{"n_experts": 128, "balance_loss": 0.00385, "init_std_router": 0.0248, "num_attention_heads": 2, "norm": "rmsnorm", "init": "trunc", "init_std_down": 0.0, "optimizer": "adamw", "beta1": 0.95, "lr_head": 0.0102, "decay_fraction": 0.596, "decay_shape": "linear", "doc_mask": true, "train_tokens": 352300000}
Below are experts of layer 8 (counted from 0) of a mixture-of-experts language model. Rows are named router (the router's row for the expert), gate (a neuron's input weights, with its number), up (a neuron's input weights, with its number) and show model dimensions 0-79. Each number is 128 + 32 x the weight over its row's rms, rounded and kept within 0 to 255.
After each expert's rows: "mostly gets" lists some tokens that are sent to it at least half of the time. This comes from a sample of Wikipedia text that the model never trained on.

# expert 23
router [126  95  56 162  92 116 144  70 124 161 130 154 136 122 145 140 178 156 119 140 100 165  94 156 146 142 147 135 105  84  61 164  81 120 157 129  84 145 123 113 136 129  78 107 159 112  93  78 166 116 107 184  56 125 131 112 128  87 119 135  65 141 135  91 106 125 155 125  64 130  67 181 164  97 112 176  58 143 185  91]
gate0 [148 149 129 125 155 119 136 137 114 114 123 112  94 116 117 147 121 137 132 119 109 150  71 195 121 128  95 161 123 143 120 112 150 161 130 149 115 102 106 150 118 176 138 137 128  69 150  60  82 153  91 157 102 116 181 127  92 111 134  81 158 173 154 137 182  96 165 186 137 146 107 125  89 190  52 142 143 110 171 120]
up0 [ 88 129 134 108 134 150 135  97 105 140  85 117 178  87 146 149 142 101 120 165 109  65 158 181 142 107  92 137 184 145 108  66 144 119  43 124 142  89  96 134 122 190 149  66 123 167 121 101 140 189  98  81 103  93 157  92 132 168 125 147 174 115 125 164 174 101 110 138 165 115 155  59 110 152 160 106 122 133 110 140]
gate1 [134 105 112  34 123 167  86 181  97  98 140 152 117 164  85 172 161  58 135 142 131 147  66  98 120 166 117  90 131 155 148  96 119 127 136 100 124 120 122 125 169 139 172 101 215 152 111  75 115 135 182 134 104  61 211 104 202 112 140  99 156 178 169 147 112 129 138  98 188 149  97  82 132 110 125 119  98 148 168 124]
up1 [108  69  83  52 124 151 117 181  71 137 150 118  94 158 109 175 160 123  70 132 166 157 101 110 121 156  62  42 127 151 191 117 145 170 136  95  84 108 160 149 167 146 154 106 162 120 119  90 103 137 115 143 119  37 147 103 152 157 140  97 181 138 156 126 169  95 196  91 115 172 140 113 161  86 124 132 164 132 155 109]
gate2 [149 117 113 118 103 103 149 160 116 105  95  65 188  83 138  74 162 133 175 131 108 117 108 114 164  63  99 175  76 129 121 125  97 156  78 105  84 142 104 151  90 110 125 109  92  88 178 143 151 122 107 155 124 131 124 168 141  97 105 136 127 118  96 135 153 110  84 142  97 106 160 168 143 104 121 115 169  93 113 155]
up2 [127 155  71  84 108 116 132 119 123  95 109  80 196 110 132  62 114 140 218 180 117 137 120 120 153  78 112 138  89  78 103 136 120 163 100  68 133 147 111 158 133 125 173 123 101 127 169 183 150 109 129 167 124 183 152 160 164 161 121 139 141 137 154 105 101  73 100 152 163 149 139 165 116 104 121 118 111 127 137 176]
mostly gets: " c", " adv", " v", " Mr", " ", " requ"

# expert 88
router [153  80  50 122 100 106 148 139 149  95 181 166 105 141 157 117 196  99 200  75 135 205  89  82 148 108 114 120 138  72  84 139 102 131 157 113 134 152 109 104 144 111 145 112 144 115 112 112  84  98  69 129 124 138 127 172 142 106 128  87 121 147 125 112 115 113 164  91  77 118  68 153  81 115 148 181 120 179 143  91]
gate0 [152 126 120  66 142 147  96 127 128 130 124 139 151  99 137 119 115 140 122 111  99  85 105 150 114  70 129 125 120 160 163 102 127 108 100 153  59 111 214 154 122 119 163  68 121  96 147 101 184 105 196 174 160  99 114 123 168 155 117 141 111 123 177 221 132 106 134 162 100 122 158 158 137 144 107 105  99 120 130 116]
up0 [162 128 103 105 126 182 103 167 129 115 163 153 154 137 113  92 135 101 201 145  89 131  68  84 161  85 163 143 126 121 152 143  73  94 140 107 111 144 149  93 161  74 175  74 116  61 139 111 103 106 154 156 114 109 114 108 188 148 133 153  98 126 144 178 102 117 123 132 120 178 105 192  93 141  67 112 134 162 182 121]
gate1 [160 147 128 129 173  95  87 167 186 122 115  83 102 168 193  98 135 142 134 170 101 179  93 101  80 139 203 120  65 138  90 119 131 137 126 173 111 137  98 181 177  48  71 153  71  99 176 144 163 128 128 130 222  74 135 133 116  84 160 160 197  85 110 134  85 138  92 152 120 125 128 130 131 168 179 125 142 101 125 137]
up1 [150 140 122 133 164 123  95 136 132  57 133 121 143 175 178 102 117 150 123 162 112 201  97  74  74 126 189 115 136 115 125 140 101 124 135 188  81 145 120 162 160  93  62 183  86  91 181 139 154 119 142 127 234  65 137 161 155 121  85 136 220  47 119 107 108 168 126 161 129 109 118  87  98 197 151 133 184 102 126 146]
gate2 [131 175 150 109 143 160 129 155 117 151 103 137  48 139 124 123 145  72  98 161 119  97 151 126 116 141  86 102  85 149 152 116 156 181 164 117 135 141 196 122 118 140 159  95 146 165 138 138 139 121 190 135 162 118 159 124 108 183 110 112 148 128 155  99 161  63 127 108 173  97 136  88  61  92 163  98 145  81 110 149]
up2 [124 133  82 115  86 154 123 176 157 135  95 183  96 136 155 114 166 117 155  86  71 199 127  93 120 176  55  90 121  86 103 104 105 159 133 130 154 165 197 117 159 128 150  83 153  94 117 130  93 138 163 125 116 138 122 122 162 197  28 112  81 111 163  80 117  70  89  98 147 120  96 170 116 110 110 168 176 167 153  87]
mostly gets: " ", " −", " +", "+", "   ", "−"

# expert 81
router [ 59 150 176  58 137 175 125 155 148 144 113 141 171 104 152 172 223 192 144 103 103 194 130 131 140 148 100 136 156 101 124 122  80 173  99 177 144 114 102 129 116  96 113 164 163 127 151 129 129 107 109 183 146 160  83 134  79 137 132  99  99 145 140 184 146 102 135  63 110 105 187 149 178 130 128 182 118 147 113 144]
gate2 [ 96 129  76  55 119 143 115  90  45 166 160 128 114  97 148 178 144 127 143 119 164 135  91 132 140 146 109  97 141 116 130 131 131 185 123 112 125 113 141  81 143 101 104 103 183 166 188 173 132  35  96  96  90 127 102 124 103 151 101 145 132 108 142 122 134 129 107 164  83 116 131 163  97  63 137 136 156 130 116 106]
up2 [106 135 139  83 138 104 127  72  66 114 131 123 101 119 137 155 143 126 142 106 155 150 121 135 144 152  82 116 173 103 111 111 139 176 118 167 122 145 163  74 136 105 113 105 177 152 179 161 125  60  89 143 100 167 101  86  96 108 111 106 149  76 164  80 126 155 102 151  94  93 157 142 114  68 119 158 160 132 128  95]
gate3 [109 161  41  89 104 104 145 151 134 167 109 156 108  92 123 111 133 140 163 165 169 118 137 121 147 123 118 117 147 147 138 155 103  67 101 160 134 100 156 128 176  77  97 128 178 131  82 163 184  80  86 138  82 115 145 113 117 119 144 124 184 119 118 124 120 118  91 142  72 158 123 129 125 104 138 139 142 118 131 114]
up3 [ 96 135 133 126 110 121 119  90 165 171 106 131 136 105 138 119 145 166 161 167  98 139 154  82 131 185  72  86 109 113 180 167 144  35 122 173 133 115 168  96 173  70 100 121  93  62  89 129 188 116  97 136 150 196 123 108  82 111 135 149 187 128 128 144 123 120 107 132 101 162 125 129 117 109 136 118 176 135 120 132]
gate4 [127 181 142  90 162 152  70 168 132 142  95 143 164 160  97 128 148 152 118 107 160 122 166 148 141  95 171 154  97 119 125 171 136 140 174 125  96 123  97 142 118 160 114 152 112 136 181 147 177 110  63 136 195 152 129 153 131  72 177 160 116 177 109 129 118  48 197 117 163 120 108 188 126 181 160 135 144 151 115 196]
up4 [100 129 139 100 140 144 113 123 134 220 157 201 174 146 111 112 127 196 103 131 147 171 163 145 143 130 115 124  87 120 128 205 121 162 180 129 108 124 111 116 135 146 138 146  92 152 144 111 152  83  53 158 135 147  98 147  97  82 145 171 100 149 142 147  88 128 191 142 172 175 142 155  97 198 141 153 130 155 122 152]
mostly gets: " H", " D", " Ch", " C", " G", " P"

# expert 78
router [121  71 187 116  87 127  76  80 165 143 124 121  97 108 153 155 204 131  96 111  95 142 115 149 153 146 125  95  79  74 131  67 144  85 100 191  74 119  98 141 108 128 156 153 120 173  98 101 135 128  99 131 135 136 112 167 155 117 117 148 110 146 175 128 123 129 117 112 139  99 128 182 171 162 178 176 100 160  92  70]
gate2 [154 116 126 155 122 123 119 142 114 112 149 115 117  90 114 138 109 220 115 129 117 168 130 144 111 143 198 133 128 125 138 151 158  92 158 193  90  63  99 125 205 151 185 104 151 153  78 122 110 125 128  79 155 209 129  90 175 120 174  92 143 157 102  98 179 156 150 112 119 138  98  64 144  91 132 103  87 102 182 126]
up2 [113 144 144  78 145 150 105 140 133 138 172 171 131 202 150 102 119  83 139 163 110  62  64  89  89 127 126 132 139 177 100 132 100 128  99 108 156 103 119  64 148  96 111 164 195 135 140  93 161 148  55 139 142 106 132 109  83 106 120  81 101  88 100  64 123 162 126 181 162 102  88  96 131 124 186 112  96 127 143 171]
gate3 [187 124 128 154 131 194 115 132 178 156 125 101 144 127 127 146 148 141  58 166 127 164 102 126  78 134 213 140 135 109 150 127  97 100 100  96  91 123  84 152 202 153 108 103 113 105 158  49  98 100 181  73 145  91 142 134 183 121  97  84 161  83 151 129 173 147 130 140 139  92 131 102 135 185  71  82 145 156 122 136]
up3 [133 111  82 129 137 143 125 106 142 192 130 112 146 108 134 188 179 165  93 156 134 200 125 110  87 139 212 137  97  84 150 168  84 115  77 109 122 110  50 128 170 142 108 140 116  96 169  44  72 129 193 106 170 118 127 144 186 129 107  80 153  90 140 144 133 112 126 129 118  26 142  99 115 155  98  99 134 187 154 133]
gate4 [164 102 170 168 120  87 107 172 124 119 143 184 111 137  88 149 171 116  86 145  82 157  87 115 111 113  83 114 202  86 187 102 180  76 120 143  74  82 163 176 176 122 157 101 192 101 110 130 154 161 102 116 151 166 133  43 108 144 115 115 153 191 130 126 179 133 140 133 144 111  80  98 153 135 146 145  89 125 116 124]
up4 [127 108 123 157 121  82 152 187 113  93 116 126 112 141 114 163 146 137 134 133  92 152  93 114  83  53 132 100 174 122 152  98 119 123 121 138  95  59 174 161 131 112 123 142 157 126  87  93 139 163 157 108 212  69 153  76 141 102 127 164 135 163 138 140 133 131 172  93 150  94  65 150 141  92 193 152 119 122  93 125]
mostly gets: " p", " s", " tr", " S", " dis", " qu"

# expert 13
router [ 97 113 193 142  70 115 168  83 163 134 107 161 175 110 114 187 116 180 121 125 105 114 112 140 127  77 207 107  84 118 107 140 139 102 159 125 107 111 142 141 132 160 103 123 127 144 123 120 104 171 161  94 149 148 161 127  98 121  82  76 108 129 106  90 109 133 152  74 116 102 148  71 107 145  99 104 152 144 140 104]
gate0 [111 108 133  48 137 104  91 134 180 140 175 150 122 141  61 127 137 141  39 115 166  95 171 158  97 137 124 134 126 152 155 135 142 163 139 118 104 137  61 138 112 135 128 137 116  80 150 123 128 196  78 155  80 115 127 133 102 165 135 119 151  78 193 148 110  96 172 158 175 106 170  63  84 114 103 133 114  76 132 121]
up0 [112  87 144  82  91 129 104 128 135 102 190 177 139 117 126 152 132 108  21 113 142  76 147 120 134 120 113 154 122 140 179 117 201 178 173 159 135  69 114 147 125 115 141 120 158  86 192 133 150 132 167 135 121 123 173 103 116 142 107 130 158  99 142 148  97  93 166 103 191 108 191  87  91 167  53  73 128 102 160 109]
gate1 [126 167 143 116 110  60 154 142 143 126 185 156 135  91  91 146 134 103 196 134 147 144  74 138 128 182 144 118 169 133 124 155 146 103  96 129 124  87 123  88 111 174 114 120 105 117 175  91 130 112 161  90 154 154  92 148 136 131 120 125 121  94 161 170 164  57 192 143 128 136 135 102  75 157 130 154 118 138 114  96]
up1 [147 148 103 161  89  33 124 103 140 141 168 173 139 115  89 172 110 114 168 126 171 150 104 109 127 164 125 126 155 139 134 166 126  98 163 165 171  77 159 108 167 144 118  97 105 129 141  92 147 147 135  96 104 177 128 131 113 161  98 102 170 125 143 151 183 129 191 151 118  98 163  80  80 161  97 115 147 171 144  77]
gate2 [132 180 164 105 130 131 146 149 121 133 146  75 127 117 114  63 116 149 156 103 121 128 106 118 165 114 110 127 196 108 168 129 100 110 161 170  91  88 130 155 128 148 126 152  54 143 130 182 140 156 157 132  99 121 142 155  93  95 118 140  94 185 181 209 183 143 204 136 129 157 109 105  58 132 111 104 139 169 147 181]
up2 [146 151 148 169 169  85 147 134 161 117 110 108 106 107 132  99 107 183 116  80 158 111 130 129 105 131  74  96 210 110 157 139 178 102  91 104  96 131 160 148 135 171 112 130 115 104 135 147 185 136  92  85 184 119 138 159  89  64 133  76 125  57  98 116 184 172 142 143 141 129 105 119  97 131  85  75 147 136 129 153]
mostly gets: " announced", " at", " would", " near", " due", "On"

# expert 98
router [116  99 138 118 134 156 185  83 139 139  81  91 149 142 164 126 150 157  87 139 102 160 114 176 156 140 139 118 135 111 112  74 102 166 171 157 100 167 122 185 129 107 129 138 158  96 168 161  82 167 109 193  81 146 101 164 164 121  71 161 125  79 128 118  96  66 114 106 140 158  99 139 156 149 116 184  79 159 119  95]
gate0 [168 128 106  67 122 173 108 164  82 181 150 140 164 109 111 144 170 154  64  69 100 189 111 188 126 127 147 155 152 122 115 137 118 164 124 144 144  69 127 144  62 139 142 118 164 112 180 160  60 126 121  65 145 135 111 151 156 152 149 122 104 124 140 157 128 139  84 180 161 124 130 180 124 117 176 172  98 131 149 177]
up0 [167 121 138 159 136 184 112  96 136 110 131 107 120 124 168 110 128 149  83  95 113 175 122 137 103  68 160 135 153 126 119 103 182 142 130 159 122 175 141 147  70 158 137 157 156 155 183 186  30 158 158 107 179 132 137 154 148 168 110 149 107 140  73 152 115 113 160 111 181 148 112  96 149  78 132 144  65 119 161  97]
gate1 [132 202  98 103 132  99 157 147 134 111 155 117 134 122 210  89 165 128 146 110 125 149 119 149 157 107 221  90  72  82 148 100  64 154 184 179  53  95 112 129 112 137  78 132 112 100 149 131 180  96  88 133 101  49 216 146 125 144 127 146 152 119 121 147 119 105 146  47 125  76 125 124  85 155  88 122 135 112 156 117]
up1 [149 161  84 115 128 125 140  96 127 120  86 123 143 131 163 174 147 128 127  83 118 182 146 152 174  74 107 140  87 110 175 118  75 171 141 143  47  79 110 156  75 111 155 138 121 126 115 106 168 143 131 169 121 101 169 129 141 134 157 114 160 157  66 132 137 127 117 100 109 115 100 134  92 122 135 113 121 112  59  76]
gate2 [125 104 145  71 165 143 141 172  44 117 156 158 104  92 101 101  93 162 133 121 152 131 117 189  98 144 109 205 134 155 127  71 143 194 159 150  99 156 132 108 133 130  81 146 155 109 144 110  61  84  92 151 144 114 129 167 138 107 116 127 142 139 177 190 181 136 140 109 129 142 137 125 170  62 130 180  95 153 157 155]
up2 [147 109 123 113 121 155 154 153  85 135 128 191  97  73  67  88  72 131 146 159 171  91 139 174 101 142 132 168 148 159  77 102 103 180 120 149 148 158 106 128 116 124 101 102 133  91 149 133  60  94 114 157 103 104 113 149 120  74 126 124 164 166 199 149 169 124 172 118 147 150 181 115 123  77 147 161 100 144 145 177]
mostly gets: " st", " sc", " fl", " g", " cl", " cont"

# expert 83
router [ 69 118 142  64  82 124 115 177 153 133 117  95 133  83 188 124 215 123 139  61 112  87 145 143 129 168 141  82 117 118 186 116 111 151 153 142  98 121 167  87  92 173 107  71 102  68 145 127 134 105 114 131 154  67 107 161 175 165  68  97  80 162 127 122  80 148 146 168 154  81 126 158 146 113 147 165 143 143 151 167]
gate0 [168 103 132 147 113 155  96 133 126 157  89 159 179 138 176 145 119 142 123 130 120 127  92 142 108  98 199 134 160 166 137 193 138 128  71 112  82 111 131 120 122 215 129 177 118 146 156  93  94  85 153 129 199  96  98 139 168 139 132 117 166  93 125  85 101 124  97 131 150  71 127 186 173 139 131 115 119 125  51 115]
up0 [156 150 108 168 104 122 111 162 189 156  74 110 151  73 140 159 112 116 138 144 165  96 113 147 114 148 238 123 114 138 168 148 100 142 130 146  42 143 133 139 146 245  76 165 120 111 178  66 124 100 128  90 204  69 119 138 117 112 140 137 146 142 113 100 103 144 130 119 144 119 138 126 142 126 155 110 112  93  81 186]
gate1 [100 182 100 171 113  53 103  66 169  96 126 117 151 120 171 149 132 115  98  91 146 112 163 129  93 131 148 130 130 150 115  91 206 159 113 126  98  69 153 144 119  94 130  39 122 150 145  73 129 162 116 131 171  81 157 133 105 129 143 142 103 110 192 181 143 125 137 112 160 117 114 117 103 114 179 150 130  43 130 157]
up1 [139 163  88 155 108  72 129  75 108 124 145 128 119 107 239 132  97 136 102 105 123 111 129 112 106 133 210 145 174 128 150 119 142 151 155 100  88 108 175 142 111 114 138  64 134 153 197  86 160 124 133 111 136 108 115 127 111 149 136 141 104 101 194 153 143 137 147 111 151 101 121  82 123  97 153 122 150  59 160 133]
gate2 [112 153 152 104 136 126 129 166 127 159 126 129 119  93  92 153 135  98 102 120 181 187 107 146 112 142 115 107 136 119 135 175 111 129 124 113 147 129 125 112  79 114 131  90 137  68 155 136 161  98  82 122 157 103 114 147 166 116 150  87 131 192 143 194 110  62 193 125 122 130 152  86 127 160 137 134 109 132  96 117]
up2 [ 92 180 178 137 122 110 179 137 137 148 165 114  92  96 111 189 164  86 116 115 147 119 131 185 103 127 144 153 113 147 132 207 118 126 176 136 131 152 147 135 112 128 119  79  99  89 168 124 181 116  71 102 150 114  86 166 139  92 159  81  93 184 162 135  92  53 147 132 125 107 146 140 133 149 179 148 140 100 137 156]
mostly gets: " U", " dec", " O", " F", " ob", " fin"

# expert 49
router [152 150 122 178  90 150 132 120 120  73  89 119  64  56 168 104 156 143  41  88 201  65 102 121 111  84 111 102 131 151  95 110 194 163 141 189  97 127 138  74 103 148 112 162 147 124 127 164  89 135  92 138 134 145 187 182  93 110 149 111 129  80 115 124 153 145 118 122 150 157  84 121 118 110 103 140 135 182 170  61]
gate0 [ 88 173 128 131 233 171 116 177 123 134 141 143 158 157 142 182 123 108 139 158 180 147  74 129  63 110 129 124 132  87 110 209 122  75 128 111 131 106 137 119 115 122  94 100  87  76 103 130  99 162 120 145 171 103 184  87 129 177 168 126 106 116  84 115 154  91 139 131  48 129  91  77 141 159  92 160 138 137 138  85]
up0 [129 174 130 138 176 202  85 172  90 174 176  92 112 112 136 189 159 138  86 118 190 112 119 108  57 123 144  81 109 124 115 103 176  97  94 150  97  90 155  65 129 157 124 143 136 147 109  94  57 162 143 140 151 124 143 142 192 169 172 136 114 163  88 137 157 118 152 160 106 159  79 153 126 148 116 134 133 127 125  60]
gate1 [146 144 149 144 173 145 121 141 134  92 132 116  63  70 140 122 157 107  68  76 128 152 137 135  58 149  97 142 116 161  98 121 170  77 124 117 126 166 121 177 154 105 140 117  70 114  88  80 189 124 107 131 153 118 158 131  63 150 119 110 134 142 147 140 126 121 148  88 123  84 110 121 149  91 113 134 117  74 107 104]
up1 [183 161 135 183 141 137 111 167 209 111 101 103  77  99 178 113 163 136  37  90 166 145 103 152 102 123 108 100 121 114 135  87 179  82 104 176 117 162 160 147  94 106 110 126 100 119 149 109  98 137 133 126 113 135 159 156  80 122 130  96 157 132 144 152  85 129 131  37  70 138  98 122 122 124 161 141 115 125 112  76]
gate2 [ 67 172 122 111 134 161 103  70 137 114 121 113 131  53 129 150 115 101  99 114 147 120  90 130 131 203 109  94 101 153 210 162 162 180 126 146  95  54 134 120 188 115 106 121 146 151 120 124 166 106 111  91  68 170 185 107 101 139 151 122  97  96  87 182 189 135  98 157 149 104  69 110 128 151  92 139  98  96 135 134]
up2 [101 115 119 111 133 169 113 120 104 133  75  91 143 100 103 142  88 128  83  99 137  89  84 119 103 190 114 120 109 139 177 136 154 215 103 175 115  92 165 146 175 111  95 154 168 129 129 137 118 161 123 100  57 165 179 113 109 157 159  77 158 148 104 150 164 131  92 146 135 114 116 163 117 201 102 117 110 109 165 129]
mostly gets: " =\n\n", " |\n", "=", " •", " belie", " real"

# expert 4
router [101 100 177 148 101 129 176 153 163 124  78 145 133 148 138 184 123 140 134 127 137  97 118 136 103  94 123 146 129 103  79 134 135 132  98 180 125 145 160 145 145 124 121 123  95 136  68 105 156 144  86 124 141 177  93 168 153  97  96  50 133 148  82 113 150 200 174  79 103 113 131 156 184 133 100 156 121 122 140 122]
gate0 [149 111 174 113 148 141 156 173 192 126 179 147 123  89 103 144 162 158 109 129 140 132 101 155 123 149 143 109  86 112 141 185 193 144 149 124  97  97 109 105 199 100 136 120 117 124  74 104 138 136  73  87 116 123 154 167 170 105 121  70 149 103 128 131  91 133 182 139 171  70 109  85 105 173 113  52 125 104  71 207]
up0 [157 127 166 138 109 150 158 193 177 185 186 161 140  99 122 159 146 108 111 140  99 119 145 130 189 166 162 142  97  87 113 209 175  94  90 157 126 122 114 136 181 128 125 142 136 165  64 114 156 134 136  93 123 152 120 141 151 151 111  87 168 101 106 107 111 151 144 116 107  69 129  68  88 139 134  56 118 102 117 180]
gate1 [ 77 121 127 134 102 130 125  73 175 148 116 181 115 111 107 204 161 109  87 145 195 110 109 103  88 110  74  99 131 127 111 105 128 168  96  98  87 129 148  84 132 123 123 136 142 175 102 134 125 154 135 146 124 127 141 110 189 132  95 115 154 113  24 143 185 132 145 107 129  53  59 136 165 166 141 110 114 171  93  66]
up1 [ 93  73 127 153 106 134  98  97 185 187 110 194 146  85 149 223 134 140 115 148 203 113 100 100 112  94  95  97  97 155 116 128  98 156 114 156  65 115  91  74  99 144 130 141 157 188 137 113 134 171 168 109  96 159 111 122 173 139  92 109 161 146  42 151 153 178 105 124 160  74 119 167 156 148 146 111 122 152  75 117]
gate2 [118 135 106 144 148 130 131  81 128 128 119 156 177 146 107 203 180  96 154 100 153  66 134 174 157 131  98  88 145 147 152 134 179 157  79 128 131 122  80 154 116 218  58 168 129 156 147 131 135 151  65 130 129 176 134  76  58 101  85 116 168  78 106 119 135 109  86  60  85  85 134 185 153 224 142 138 101 110 118 113]
up2 [117 110  87 152 156 120 164 106 118 110 116 164 182 155 134 190 148  93  97 128 150 108 156 159 148 126  98  80 151 143 107 124 180 157  82 131 125 154 127 182 186 171  57  84 162 129 148 123 153 136  68 131 193 205 113 112  46 125 108 100 214  51 121 114 166 135  90  94 153  59 144 144 158 186 128 130 113 106 119 124]
mostly gets: " it", " there", " which", " It", "See", "°E"

# expert 26
router [134 103 175 152 115  85 125 146 174 124  93 132 176 175 100 166  81  98 158 137 119 132 123  96  90 142  91 142 122 119 193 178 158 149 140 147  72 112 128 180 155 107 157 136 150 110 128 158 145 146 162  66 154 148 189 156 118 153  63 122 104 151 170 159  90 134 117 166 137 117 163  94  67  83  80 119 157 122 148 120]
gate0 [103  73 143 102 130 118  49 122 178 151 131 199 166 113  58 135 103  81 112 148 111 157 174 149 140 167 133 117 120 158 115 154 112 129 144 175 177 132  99  49 143 135 165 118 116 108 121 119 112 203 160 127 145 129 149 102  77 158 126 124 147 162 103 159 169  82 122 135 167 120 113 136 110 119 146 154 161 139  85 137]
up0 [ 95 115 112  83 138  96 151 139 153 119 138 182 139 108 139 100 150 108 120 115  74 154  84 206 125 141 159 131 141 128 119 144 141 111 170 192 199 104 195 101 112 137  92 150 143 144 165 105  70 170 173 131 140 116 159 119  99 122  88 110 152 136 124 134 144  84 101  71 142 100  80 111 125 125  91 162 159 150 144 141]
gate1 [107 158 165  95 162  93 144  98 132 149 152 152 178 202 127 175 144 134 188 143 133  97 130 162 117 116  58 101 120 153 100 145 172 171 168 161 152 136 129 105 127 133 132 158  99 155  80 107  69 132 167 136  71  94 191 151 112 137 113  96 106 120  97 111 125 101 143  85 122  92 119  93 111 146 107 183 109 115 107 128]
up1 [105 152 107 101 127 134 167 146 115 122 118 118 141 190 140  99 152 201 159 107 178 138 192 177  94 145 114 120 153 127  95 153 130 170 178 144  93 161 155  97 112 111  95 131 155 167  78 122 108 147 138  93 105 119 223 153 149 127 124 124 153 117  98  94  67  87 126 115 115  98 159 131 107  97 110 142 153  92 145 159]
gate2 [100 116 106 103 150 128 178 153 132 114 173 140 124  38 188 148 112 111 122 105 141 108  23 127  92 112 151  87  82 165 135  91 185 215 139 119  84  69 112 180 126  98 144 110 128 130 165 139  86 160 122 136 125 133 114 108 102 125 128 134 131 140 136 144 104 104 212 132  50  66 118 146 135  80 121  99 118 114 133 147]
up2 [154  96  59  88 163 111 114 130  97 171 113 175 140 173 166  61 140  64 127 160 179 155 113 126 136 117 149 119  92 147 128 143 156 162 102 111  39 142 102 108 106 138 193 207 127  98  65 138 147 107 126 105 122 140 149 133 136 132 155 170 161 135 168 105 101  94 163 171 131 136 126 120  60 101 138  42 129 109 145 166]
mostly gets: " on", "On", " under", "In", " On", " following"

# expert 113
router [ 71  88 120 163 105 151 133 134 146 131 110 103 193 101 114 152 193 164  83  65 101 161 113 105 150 166  78  54 130 108 172  88 138 127 112 117 127 135  85  83  87 112 128 152 114 117  99 110 154 169  75 171 136 113  75 154  96 163 121 111  91 146 105 155 141 140 120 136 131 147 185 127 136 108 144 194 130 155 155 188]
gate0 [124  81  84 138 106 126 134 166 137 100 111 109 142 128 123 122 169 156 117  81 178  71 167 148 144  88 123 210  80 124 193 130 145 114 125  94 150  86 127 124 119 111 143 107 139 158 157 173 109 159 169  82 134 170 106 185 113 154 159 131 110 142  90 189 159  77 155 132 144 118 135 140  99 138  84 131 135 102 151 155]
up0 [105 104 103 130  95 177 137 154 139 130 117 147 179  95 196  96 151 121 111  71 142 101 167 134 137 119 111 205  90 131 195 134 100 111 134 168 153 135 105 120 124  82 164 107 111 143 144 164  87 132 158  94 133 177 113 174 101 167 161 159 122 120 106 162 154  83 131 151 111 129 149  95 111 136  87 131 152 136 184 192]
gate1 [145  73 137 138 132  10 116 140 139 115 137 135 103 119 134 132 167 154 141 109 114 169 142 118 125 186 116  85 160 128 138 108 176  85  96 125 128 108 116 123 134 177  56 144 103 175 154 133 127 138 128 153 113 100 126 144 188 141 215  82  97 108 125 138 118  93 117 139  82 183  86 167  77  97 104  73 131  65  78 141]
up1 [144 124 157 149 120  79  52  98 152 139 126  99 176  47 132 123 139 162 150 141 128 140 185  71 112 196 157  74 117 114 139 103 186  98  62 137  76 128  99 113 132 213  49 155 117  99 172 103 166 116  67  85 137 102 136 153 174 100 155  63 136 110 108 114 196 180 100 114 142 126 105 146 110 100 149  99 143 129 115 168]
gate2 [146 100 161 152 154 166 118  82 108 183 162  74  86  68  84 139 145 105 105 178  73 107 136 102 135 131  79  79  96 107 111 120 135 145 115  95 155 148 123 123  82 135 160 128  85 178 131 101 136 150 123 131 175  32 153 102 152 104 124 127 116 200 130 122  97 179 130 116 117 126 124 160 167 113 140 138 128 110  46 152]
up2 [ 98 109 150 139 144 124 105  67 145 171 135 122 144 115 124 168 159 119  85 139 117 134 147 105 144 185 122  91  78  91 242 149 156 114 132  81 181 158 125 158  46  93 214 109  94 179 129 108 126  80 100  99 131 160 143 113 135 167 119 129  90 159 103 105 128 161 171 147 143 153 111 131 114 125 101 128 190 130  86 176]
mostly gets: " N", " H", " j", " J", "-M", " h"

# expert 122
router [165 135 100 166 121 113 167  95 136 123 174  70  61  80 189 111  89 151 132 113 114 156  81 173 171  81 128 157 114  88 180 144  76 131 147 106 166 165 117 172 100 131 141 125 131 115 151 124  83 104 150 124  79 167 163 128 180 121  95 174  77 151 148 172  58 117 136 113 130 156 158 152 101 108  80 109 137 128 135 132]
gate0 [ 87 169 113  92 126  86 163 120 144 121  91 178 170 112 140 172 142 183 170  91 147  94 185 144  98 113 154  51 104 111 109 151 101 136 140 196 113 137 124 114 145 151  97 147 160 134 185 119 138  84 141 120 148  73 152 179 161 130 133  96 100  99  96 202 132  88 181 111 150 103 122 145  91 147 118 158 121 126 142  89]
up0 [135 192  92  76 123 148 173 125 167 113 138 128  95  84 154 121 123 131 148 150 166 110 114  87 118  80 153  97 159  94 133 159  90 122 120 172 141 159 155 128 152 168 110 150 160 169 121 116  89 100 128 168 143  80 126 117 135 111 151  87 138 118 137 165  93 106 109  96 132  97 140 153  74 119 157  68 159 149 171 106]
gate1 [140 100  96  99 130 154 132 168 111  57 155 134 103 120 172 122 130 140  99 160  69 139  77 130 141 116 126 130  78 146 158 140 107 209 130 170 109 143 131  89  71 152 142 129  75 176 153 155  78  97 147 108 136 155 143  95 168 142  81 132 214  98 100 128  99 148 128 118 147  59 135 164 133 130 163 103  95 132 162 129]
up1 [ 98 111 102 102 133 161 119 131 114 127 116 122 151 127 185 154 147 195 116 132  58  91 152 185 142 141 136  89  41  76  91 144  96 203 149 181 134  99 142  84  47 149 167 162  84 163 161 150  42 104 175 139 153 162  77 124 142 170 110  94 102 121 144 128 118 112 165 151 141 121 114 178 124 114 202 159 120 147  88 141]
gate2 [164 153 147 118 182  67 132 134 173 158 135  69  93 117 112 144  93 114 109 122 154  95 125 114 152 141  87 152 125 135 125 139 124 127 110 128 152 114 148 152  95 150 125 152 154 107  90  50 160 119 153  92 185 140 173 149 163  79 124 191 110 194 135 201 130  69 195 143 160 127 153 112 112 132 134 142  79 169 109 140]
up2 [170 143  96  81 144  98 155 136 153 104 151 139  65 130 135 150 122 114 177  90 144 114 137 144 122 151 214 188 193 162 120 138  73 104 152 146 129  99 108 101  98 122 144 129 109 111 177  94 102 117 124 126 114  96 170 182 142 143 106 188  87 123 206 116 131  18 131 133 171 126 102 160 128 134 139 180  90 174 155  96]
mostly gets: " engine", " power", " building", " access", " aircraft", " system"